python train.py --d_shared_expert=64 --balance_bias=true --final_lr_fraction=0.02 --batch_tokens=[32768, 65536, 98304] --z_loss=1e-05
Below are experts of layer 9 (counted from 0) of a mixture-of-experts language model. Rows are named gate (a neuron's input weights, with its number), up (a neuron's input weights, with its number), down (a neuron's output weights, with its number) and show model dimensions 0-95. Each number is 128 + 32 x the weight over its row's rms, rounded and kept within 0 to 255. Numbers have three digits each.
Before each expert's rows: "comes after" lists some tokens at least twice as common just before its tokens as in all text. This comes from a sample of Wikipedia text that the model never trained on. Tokens count by the router's weight.

# expert 82
comes after: "|", ".", "also", "==", "== ", ")"
gate0:145126097149114162085069056211153155131067096141122128139147151099119097161122078145173128140154150132121173105149086161130107154093137151103144158175102078141117135125130095152094099067189122138126156094125067158122080178155091136186135099061147133136177083134145137108124115156119197134
up0:081096166139129163171139132138122148183091116102112136135119162097133114093150153148214118097148147127186130144110120149137126133163129194120121098152137115100073227165135155162070107102169163100127123145189151140130052166133181125114144128133100203121119167124139118049113127125090159111
down0:051142129194150096105134095132166074138127124128119104124096131116075112132139183114134099134129132110113144124175130146124118131172121125136111189144119149175140141199131099127178153180139133107107154134094100078112188173134097110095134141065187158161144107255176154145144139156140137126

# expert 34
comes after: "the ", "a ", "and ", "an ", "was ", "-"
gate1:199083181109105121169103118076127116173116146122102077134184170095126130163121086237135106178121099092110122069144152136193123105143160151140149112134118107129124113145170107148196156120113146090161125174131107124128161130129139160176079085151120162187111178124129175106158104138171141104
up1:090153114153124065128079184154161102113145153122102129168149124137148049125120181134093178173175121106055145134099078131084099173087093203112156156104178128104145104111084149102212127072096113146134096134167126159114161135140168130168098121131107078126123136089130155114130164123100109113
down1:133147134061163160156105087149115103157200073108141118201180087114079105139152139068151117166148107065143153139109172057110101142085101185135118095184089145134124106139126103132132111163146157122139148138132119135130152146118077213089109130105124134141120128160163104209112109096114094160

# expert 30
comes after: "the ", "a ", "The ", "same ", "this ", "th "
gate7:156112085102143166141052131124133145154101148184107139123145162121142119107114092164127146143091129107103119147111095167162189188141154149110073144149156128112162104104087117127100146173190148054126150157128111095135065162160165140189073200168159096162104146126117150142128099194074136098
up7:115146098108138145172115120090118106086136109126100173107077089099140148140153101171148124114113116119096089083138144165090115154113144079072124146211109147164119063164121097128135098110116134070149119128173204116097139108115144078137125129123137112135141141193031150078170123181099057149
down7:122162141125152129091216131119105176132146144094234091114106124096064128157188153092136123138107121146134143149153090112168060158159110062115153156163146147111184108094148145095114084096099114111138110151084126125133102078133145109167148073137178120170144162117177120170119119102073150133

# expert 154
comes after: "on ", "On ", "of ", "released ", "ed ", "born "
gate0:168104143134141122131068169076175138185128118071110121172129105128116121134100146123096113092088095076113102118127112134114141132110198090130142143081043095106208156115189137138130128167125197095153111173080129104114179113158139116172144116159103164074090148122063167123150157113138147104
up0:141109111143159088186142134135198162097095141157121168114152091108162117136113151098097216134069106131120142187115125160119192146140153110141108166128154145110140158109099117097123136111154115147153184078161115148060149132131194095152145147073165096177095058078110102136145175101111177143
down0:140155217116139136128110161121089140140170230126130148126179131152061159137166161116179144061097161138132131110129176117220127098061104117118149174134128129140115142123148128123100185141092114142123102125124141149118134064125113143091182149120129157141139087157143157141195095176090135101

# expert 85
comes after: "P", "C", "R", "B", "L", "T"
gate0:131164110181091139140109086125136135123096095118144105148151072160073177125058146124101183102109040074188118104122129112098068135152150155133128102114150115137137125114057090130136124130084090154119095124103129134122149195048129153099093103072153107102100120093129112152070147124119112193
up0:134112130122175154165100094158111098133150125105167095095151123173107149092111095132132112065127147135120182104182199143133119109122103172116144125131080141112115067199138132096149044092124089124100091152108118156136125119123164179101101128140130164184167128073075118068098167206154143159
down0:151135130116115168130143140099085155137135111104197108016116138211144102145087157104135129105051125120142179099178157115127104159140121176148120134106139108121102167129093140082160150206099122148193154130150083135104145172118143176131139145075102090110112112111161148119106170145072122163

# expert 39
comes after: "| ", "–", ".", "/", "+", "−"
gate5:136144106168142112096175132148081135154125128133138134114149189102138138202096133049100133179105076146078180133098143058083087081132178152127095187086074130138144152148073122144089097108141169117138168131099128138199137132150163125110134139119137193102152132128102089088180142117143110168
up5:131116205163094187114076091141107138072136085201139081102113151110179123114106161137118164093134154103159071134128160151171163126075109111170129188098150119121086118140193143124169152073127100138104143162127111037180093138144159157150155138083112131150114149123137112180147106132125148149
down5:132120127115092098184116117112097182083102105137154198084161164126083118102134087085100119113104123121109142143128165079196194098162133125074116167131125174127078140138123071100118141099094141093128096111142212103189143129142082092150159130059123120124110215096111132108138140110143112124

# expert 87
comes after: "\n", " ", "\n\n", "4 ", "2 ", "1 "
gate0:178100153119122101116090167115117081107138157167132112124105164160144122184150145088123142146119102147135128132195122074150184107139192116182088121072092088111065173183080112094092098123138122115131115121165144112067092135095115109171166110045155141140108186107109131125168125090085146079
up0:130106116139174058119103093112072108159122149147131081160091129095130075122130155106172097135099149136106149190131141091143038161170138160130097110140171147120095100147137203087096146062113130133095183164156147112195131130126190128098165134155139117093150117108177110174110079112116079136
down0:127156130083129103098091145049142099141121094098126118090153111097141197148159079109144175124171097157089198165114178109080165137188098111155081141115068152168143104054150106140140097117148135133142177130088100095158096106152114109105082142130174123113119123089067147087146165096151157143

# expert 139
comes after: "the ", "a ", "- ", "-", "The ", "s "
gate0:139089139178155127117106167075154146178130179101109193106142129181176119178086164145144108119134140126139138162111133145144106131132149173119101123133078147159204145157114169135125157094157120203156180120090060154041118172172139134151154135097191115129126169140101099153102153133125148075
up0:106143146138113104204148197104109121096168174125123135128230080149076093206108153118136151149156092119139150102148153154154128117098096091111129152129102116124142120117170150107170147091099046112069116175129187103144105144119077125150079128121147115127111109093050086119131120147141143091
down0:115109136167059081161216122116081133082149125102117074138092128120125146132126120195129160102127111132122163096091143164113114036124146137140104211107127159083118073089103146108096140157118093083141148108131140174144144103080173100137135085182116095107138114105167128100096167077113096153

# expert 182
comes after: "the ", "to ", "a ", "them", "of ", "and "
gate0:148126120099142132177039113152135152133115144149073146104158083101160141120135132116114095180122150082185173086123156153135119167175186137124166115043132130118138137101102131111126109111127156138128053186167146211138142141181112061119088126132175115162163151114082146150098176109125111110
up0:145098073197118115133109159129065167171172115149091061164102113124092096139102087148106122177100136140103141146119140102157138082144154138104132171167160156135202079131088184141174150146146153164180101128127118097048134118140097105111110103158133147044122102136189136185141125113116125110
down0:128138134080110088116152132133139132125141173115113129159123174136102118193130118089127114112193167112146120124104152143099083078101060120079118131149141140137190096133130189098077100099160088139093177130178107135167207100079118211110126152138140101091153158120125158095075149087106057118

# expert 7
comes after: "K", "G", "S", "B", "L", "D"
gate5:144074084144155136106153147109184148171112137080130146113170157134138115081143076146133104069104136180145125157107156111168067111177147097067165114105114144145102174049113147149099120134101198141153165108158083131090153209158138152101110106061109146093145096125111087167137153104137123099
up5:114148126174143097094152142139098084111090071123055142127153149051104155169189114102139136096137135160134131118088141128133178118104121138153099130102168121148069121121070123139101100105134134152113118120096123126085158103211083082113133080128090140127189155139116108180165107071183148208
down5:170101133124173103148173118077093127158119154117087143152140133114150105146140092067110198139115112091161154124142191055126118123073134124137123123163184078102117113102124141083126074084156145100184129128166044182126185060073124128121101107129166111155125123111142126096076160094129113104

# expert 57
comes after: "201", "200", "202", "199", "| ", "198"
gate6:130097166121105101120120098116150079122085140106065142099124154194118106117074133119114110114119134086160105061149084102156123174151083173126206138090139155100080158088130088092146169075178145179133101131137120129127155091151136120089140133141067121149047139156158148123098146096137151045
up6:147102074177083090140134170135154110130126148116118137151198235180135112108085100129110102131154096082118194095089129079112123138135094164109157169138140169109086136124124065078139193082138154186118135146113110128170168069128121080132121082097121110134151113115136132164168091130144162118
down6:110088120143144126149159119156107155154111132126163168098129124149137142150155115119115132122112157129134138101119153102091140140096122050069124192160101148083177114137147179129095035093148149096102166109169101191096149172135062071146118130168134130119210147185099146065097114146076147104

# expert 36
comes after: "(", "| ", "/ ", ".", "; ", "\n"
gate5:148125109138088187162074108097150138131176123123191074125098121130089095164134117150134082149130179083158146158095125114117065091160166139044127153145125163154189133105121119153114133088048095138120112107136122198151092192107140098057153159140156135124147130097133132140117070080136130152
up5:144130137190175135089158151125078121111178176108172121147081082080104101109104125154109083109143117176126165152121094112076132114092146105121169177132166159155145094082077172077146141103055138151136146149189064114145134133116139169142141122198151064114153111128141092185147096119111164143
down5:119136090157135179143183165113111183121094138125120108095094081137131140099177138071085151135179191140112112108192057130158099103099090130128107142125140139092143205157157129133093140105173125138095179114083132160163177035138081150131096145153123113135173146168143142117073099157126152134

# expert 116
comes after: "the ", "a ", "s ", "and ", "==", "new"
gate0:148168132112091150125091128103149078129154131169207135133156110086094138162156122103123101112123137101134077111157126078127208199116156162149151122116189105107121156096159106142116126152164130103120127147082155195096113086094105157159094134147134164150144143149052168092187170052097131099
up0:130105167168168137111110136113154082099121177122157169107160094125172109126106166141180126159174107110095139138039136150170133185091129092158145158109118082112101140120136133188114124139128172150090149199058092115150165135114130166141095091077123129081071141059144099118105141131133078184
down0:104162138140162136173145102100105170111203123109187108069108188094127120095110162125129133130102066156144141080153136089171140146154105140177109170069127085125134186114156141186102080114087149148150111162125197087074158160118111121122111125133151117076136102092140121076160148154157139059

# expert 97
comes after: "in ", "of ", "at ", "to ", "on ", "from "
gate0:079111145102133168085170022160148120121075169107134125132086093179087142087145103147114114105131119152135122123130148116118130143120100115094144088035095129084184161169113102158089138155173168092104128162071094112125089146127172166137141149166107080148140145164094136075099136082108128084
up0:139116131157103136091098134158124158152111158113113093191132108068095193112133107085146169093104144150113126117123135132134113146092153080127107116135142168185131089159191172097096161090084166094184110093113152141118077109113074141111158127149191149195116171100121067153079084128102148199
down0:090139092110127119125182129179127089132146174153138133187157146094148149094096079146157146102097146171139123145106166112176075129163095140126130159083116091167133128148141119116150082115190147091132155126106151145129210074163102095138063081116168124112111128071201112138135079194103105077

# expert 42
comes after: ". ", ", ", "and ", "\n\n", "of ", "with "
gate2:182173169120204121116157128156111121129148143093084127127155137058113121127133126075140136131155143154189175140134171112058160163137128130173209088103120121159105113124096131110135116188099158101061096124141110176139061180114074103166153154133132162097149092137082155127137115161161130176
up2:090167150113219138131124141171121146098153106087143113103096116120150145122116134128115096142094089118197140095141135124077155110151065095148046141166118142105107141102087130116153087179163102133058140141159085140094113145185096162067129104067104151163174050147112109146127147107092136108
down2:119175166118211104103185150084140129081150122141066130118098156138103096152126140155082098139098120173144097163134171101059123104078119125134180108143084101129125122138076117153143114123070132112116131100141112147130077141116152106148123154132190086078083066203141182114119107154114178080

# expert 167
comes after: " ", ") ", "— ", "1 ", "i ", "\" "
gate0:074128141182109126153130147065151131167124172143184082161145134102111146130097049138098140150132157167114113126168141086038082124135125128089222161094152141132169147134112130170132138132104118116146086125086113101109073151140145143132119221162135112166108132176140112127103158148099064119
up0:098120126121134133120085072124154121178166115109118114154075148124159102135166067118130106148167089120087140035164108148113169137163116162155148139129091161107158128135093136111162157174145193138129226121103061131113121127077134145135146094185107073171135137166210132097154139113103114129
down0:116152080092132158171145171217171035122154106168139123164150145098127135083178092089129158095164158072115123097127170158151147166067090136114148175146113171154084146085098117109150105086135111132161108134097184175151104162149155145134159117126112158135141131127212135136153134086137123106

# expert 50
comes after: "- ", "| ", ": ", ". ", "\n\n", "of "
gate1:139114132180177173116129102175064124170165145163167082123200130106139142179155128118161125181129095179146111121088099104163168079177097130112119150055158130146094136102141115104193170135136138133105163113080090092114052197157169120126142143114154099136103113149141191108118102122131151129
up1:079200198148141153144162089116124087097162143058133145202096164110151143133099140108084052139073097114122137116122132102147183123165097115146117143144144138154153184122148155164150159127152171114109127125121137146097087183071102130068091162133158143145104054146156134143177135128084119100
down1:156149148101150115124140119103120147097094134085099213107086075185092126118111155133142150067096117101086165106082145073093065143116109123109135049158128083056113090094105111116141133182130112099100154156121136123155148121114083094120126117090103171101123130087135224092106110093092132134

# expert 96
comes after: "| ", "201", "L", "Rep", "rol", "Re"
gate0:135138134059120054114138114111114113091092072133150147121167179085127116152097138151101085119167126158122104156149102162103122090084121133121119092151135097171136110188156126093180164110105057139094119191126116097177118113124065112141203127166156072122064092167112117111141176138102157087
up0:174120184144157116150097166154162160134137144136128129157147130161105166136140155163139117105115113079152127130105165227128127163171136103179103140188140060134072122124115141053106114129109178113182174146064153087142146089086113113128143086127125158131113113053102143111162165142066173136
down0:132132115171109080133171117122103148146148152054202147038142096137162140166149132097122111122119093158170161084111127159079090110144116150104162168126071153103171121065108141130145090146110116134156094142096129153127157105122138145067167085217150112101160097114135151106165065151079122149

# expert 178
comes after: "| ", "Total ", "|", "–", "No", "5"
gate0:127095153169149155121101098148128107092122105109080183025170101173221147110182111174108102095099145177156068142134123164111136110114168130105180123116159136144135116108108078164119068148160128161118122114096118176156096169068164085093124109108134146103077145133162173110122133148136134128
up0:120135113143092139157083124139114118194208191191074051170143082102067149104128137134125154187158156164144136129130111072088076116035169132107181128125094144074156107115141105156171144087131118109170124115161101107132159122141133138129124133183179099156122129125127116145093128152135152128
down0:062160155163099146082152186135114097106133158140083119080115191114127080130139083123096189085175161124132127098099098159093172195065073140128121148119120100119091128120105191076099138141143108194138101108132138151175105102117117130142110098190142136103146142073131120122077123185093109141

# expert 5
comes after: "of ", "in ", "by ", "to ", "with ", "for "
gate2:103138149100109164088084101199093124117101056134125162124087117168148164128117181140161127160122149115161093110169079092068149116078098174133116158125075140127176109119119126107137119124140108111149154170071178131119088072165140121133145091139159151046125079210102088100118100088122143127
up2:114138105097099076126141123090073077164088138159161093104126156104133131101185116115171191105127104087167100189117071116173079142129116157160082102129132098106179133140131169128171121108113103093187135149114105117144151143154076048166053147127144140078097155138120148162095114139161161078
down2:161120165158196153109044153116115089107211171094167141116163110083097123120103178151074120124108085177064145114132084111119105172117170123120085111151112142139100169104111111169114100128180163162087159103177153147139142142092187140126132124112171183178141181150136121125093145125136098137

# expert 95
comes after: "the ", "was ", "and ", "to ", "qu", "a "
gate0:024090132157083124165113143120141168108136087135136144115159135158106169140131075129109130155103140127059089156142126143129160166165162153125096110123147113155097079078112136148144120106141105114142085151145152118118086096150084113130209097143154070176171200111137166128063106066107092167
up0:170149083153077073123119159098121128146163126125114207180177104055147091134134102145111172124148135123165139122104129074127126129106149126087142136100107123154166127183153166141157121056139168171115126140152087141123137116156102091079159104134130168222142085115148174147168088079160090085
down0:137132164155147121068177176127122133123150069133070109117102064100127138146130130174066194200121150200134120117145134086108099091112083119149087113083190115144145131096161138103105154143113142163160121154068078167138193146132109132147100154215146146095095145100118142146142111118123127092

# expert 147
comes after: "1", "2", "0", "3", "4", "5"
gate0:166107105156093128083112132114129128108178202141098108099166119151149119102173118148092062103043129189087087166088131121115184123120142135132112136050114109132149172120151179141141161106155062206115128149162094151164142122134134082093137161149081163134131107179111139141115135141169123178
up0:113103111096106122085132081094203144125106124171143151155123087055154175082131123128147129115079163111087189130096140099117120101155100128106123086150140113174142125144098132169099108140119156116137115062123050162111172070076125133193063154101129127077088100144169117198153146147113113124
down0:116137134098149159165143132127147145111108114125110127077082155099194074043129108114141076083100146118161181129118095130094140087144123129115128130067109105128079137049093179107148089103164112144074221144162109173154110109135119135155122127150168085180093155105104129168111123151075128167

# expert 152
comes after: "- ", "\n\n", "Produc", "Year", "Gen", "Popul"
gate0:160186113146159135095108143096177099125103147080070145060165119148179056129161159175135158148157122144166122130123134067145074156066118135139125106198127130136155104087132127163121127157168099117071157058137115108109113143142133084168094107167116148145110115222102130159150125167124156138
up0:142111104166110134092119123101141117145115146156084122154126134023105134140089119092096151030147117106179101129134128113101103151092134175092155186147166110160130143092133158137139121174113120120146200070067123117087139117058169085120155151115127080128109145101134146093069160167100084156
down0:134161110141136109181135081131117170078108116104135055175097130129116071119046161160163157172133119107125137109114096171125165093130129124117126133121155135182115125125081183189096116148095144077119142084086126117221171154147190148124096088111102170120089144170126078127142113147169165139

# expert 47
comes after: "|", ")", "a", ".", ";", "information"
gate5:146159076159095115073075117105126154133079131098038125129126146102063123134083084130144177138120085146158109134177106166152126125172113119150121089177167098140124180102133150185124071140162149095098171119067122156147087124087158139078139076090086160139114165097119101129122120144097176170
up5:125156144135170179157100161145134126127118167184148154135114062160138117125191176168109100089137143160126128070129149090110120157071124112078113095117134097121125136162099140128169172077110100100194152137182123129121161183145104095173167154131200122145199140111073159145166135120174104070
down5:117119134106142151128154107106186117136116162149103113110073111159058149156125145104118138130116193111054123133144167127144104161114116139047191135133183076117090155074074193140160170119140110115083134114158117119068151148111117096167142111155139104156098132056159126126176068133103073149

# expert 99
comes after: "the ", "a ", "his ", "Af", "pro", "inc"
gate0:142161111147108069145110087079145125120139150147138115111126162110099030103152126115135148130120180110155133129082084094128134084171190182138138101142074172157158202136135128077180103150148141168115112096110096093082155111154161086082110108105135139078065139160162137120104157108144168066
up0:138129123118158128083114196159099123138143075124108092107101140128077123096126093188123117143179118112162159070167097150100125098152078148148069176109135091150160159141110169123193126128088074147151172105136115085097128086167081095082096158057166146196135135140134098175108114153111163156
down0:139228168143127115100113137109142108132102226165142106154098083109121120164152159183152139095199109117223150183130108109113081106101135132156168136131124119140130174147196147134153129127143138086117124158131144093116093089092119165147153142184131122151173122109156172103133176092115107089

# expert 75
comes after: "| ", "; ", "(", ": ", "/", ":"
gate0:118102108073063105131153119145139114089133196142156108165170137152104119124144124203094133138072119101102123110091186164105150115105106098156166136114154092061153173064161075151166134132119164106154114182147136093158100197088183139124089087151132072118144113172108092091142119159121121096
up0:112164102164115141199155148127168177092164128138077135176122107120152150137190153155086153111135161177173151122171115167144161147134111137147133138107107109190181125183128132057142097132072156131111157165122154204122188088172113154162137179146134126070165128107151071148163149112101148138
down0:119153152103106153180099103124133121079135188091136107166148178124142118162135112071131125039124212133135104150123162113163142096144090153205170099107114178133101116144097116112055090214111136154089151144164086114139085129187131159158121160155111125120132136117101124121113110185113118171

# expert 32
comes after: "| ", ".", "–", "/ ", "9", "8"
gate6:142145138096161024121094102142106142094116156129088136110154055141156119161187129132058155132125094116149125191162146153153133135077161131149174102118154149146136121133111089170141080174122175058114146176068127156158129170091142119118167115127143073125146143113157102135146063178130157167
up6:099113086155048155153165134079101101077149174091161168131111125063087107110088139113058139117147143123160126075116201173116147162130144134122055100147121125132094178120118148151139149103095110163094157124134141149123157149114100119185116172089128148103101114171159186129085071126142186157
down6:101113142101100177079120095129169169111084093121066114139137076110125122131122163158134169080108088108100158146198140132166071116168115114092161147152097158169098129113089096094118081138166162161174131120167130159167083074103150134112081069093167116144133108129091148125172048134103164089

# expert 8
comes after: ".", "=", "==", "|", ")", "==="
gate3:144108122168100150140097140116104068103114154095136123169167103160127139139124131046167148152137199095104084139147128061098165102109108133151089145152138156144055107120118097172115131146119080120113094122120154135143128166195152101102097124127086121150139117186111114188150101018132118189
up3:118079182130074123168111150131171068080150097074146158141108117123124127080140152097186220111118142127109110162143159176094120130113183127138153112099135148165119093091144120189088092094141077157126097168093107093102140182126095151125100108112057105107119097134119153183177127119174112162
down3:076119105181117126048086187120139099151127138163078130121189157129114136155038130172122151136138147122128139191092104127151137063153150117127093173107172080080114142120125135152120176152165123185173135163097179130089173094137208122101136133111148116099144072139120133153163136121124096120

# expert 67
comes after: "to ", "and ", "the ", "a ", "was ", "s "
gate0:166112125127166146114148124130166113141098103143105120080110142097115140076128168150135137099115116147124114119142109126089176080182047167167101211132155178123114197115167111131133093103153098116090127144098115085141146123141188159133149191082123087140097167146064128148118178049124142065
up0:142112091140049073130103147096085148118167094176098179170120143128125101095143111116146165110078201094084109138124095162113077134119152097119146103185126043152143132121108104134154174132088097176165089112136129124092121140222137147141130101139082118177156102157119082157146137086094126121
down0:084127150130129126112076136131134099121092161111142096156111081082185177022067096121209118137121122111146144117108065115133125150138169146074101205119091129177152094106172130109141144133152128095096114109090148157134089166084142139083125119163165127119171142117080151114127100133070092160

# expert 58
comes after: ". ", "of ", "'", ", ", "that ", "\n\n"
gate1:111076117160052162118112138102171181088080166143108114121147091092172104073107128061141150146133167081143136124178108131151108168107117115171105091107102166140103150195151110141153109177185122117161123136090090146129104109097071153185128175178124151091084150147107108118101180078145142108
up1:121077086103106115144182148168061207134117097151126157135124194160120121144119071133140047170154164097074128129162138200130114122119122113138161147123113111153118135127130143112175161113059154140118106106106151154092153104139192095128108132096048075136137195102127121110142086171124109143
down1:128159114144092105147121092091120105078116184145149211118094137077150201134136139190104165114137136168101091148079167136115162158102114144114111124154168117102172147083080128132169084065118126115126080114146075101111135103164163152138165107135155113140061121219092146124109150124103105080

# expert 62
comes after: "the ", "a ", "of ", "and ", "The ", "rop"
gate2:128144121096096177184122159116130142088096153161050097069123082150133132090139112129112117102158092145165135159120118151101125131120110119117143149038123151155043157108082143148126143105173111179094116134133145135202087117138155120176160129107083137174125088188124184056148122105135103086
up2:115138163113129133113106026175125142102114026104132181163104072095136184088132128118105175145129170075141115107128103133112155133113100060127162088174130126158127162137136133147127148110104136119092154120159179112075127143107095123155164125142157115133130092108189113080194127174111114192
down2:110133164131152096136138148132122161150204156105150127105156142106116122134081101133164097094126098080079133105116063115130152091115141140143116106103109117121066109141206081131166173111140125083142120200206040078124151116158100117089153141119146092072092142094125124073157191162131130111

# expert 122
comes after: "the ", "his ", "a ", "of ", "'", "studi"
gate0:147146164160169197097096141154224097176175154155162121082149101105108133156175098149099066150141192079105128129132179130109170151180096130120090073098158153139115120159072107147137106121124173148118104099125114152166134112157111118087162133113158134166111161163184111109086176107125136089
up0:172113151040104122147134151108131162103126135080060114130151122139053141095111112129110147115129174146137169125152071150110102159160084069151117159071116135118190127142155101114134154090125156119206131115139137119109090161150175167134106185179112119088106166175130133085105182102085186122
down0:170149153111175126137165124118179158141152115194145133092099123097064101140119133103154105107106225189149148104162178133143073145106104195105155095123132128184129145156077129140142138123075121068076084118137094145101149180137138176099096120164094134170181089115147157094093149146129131115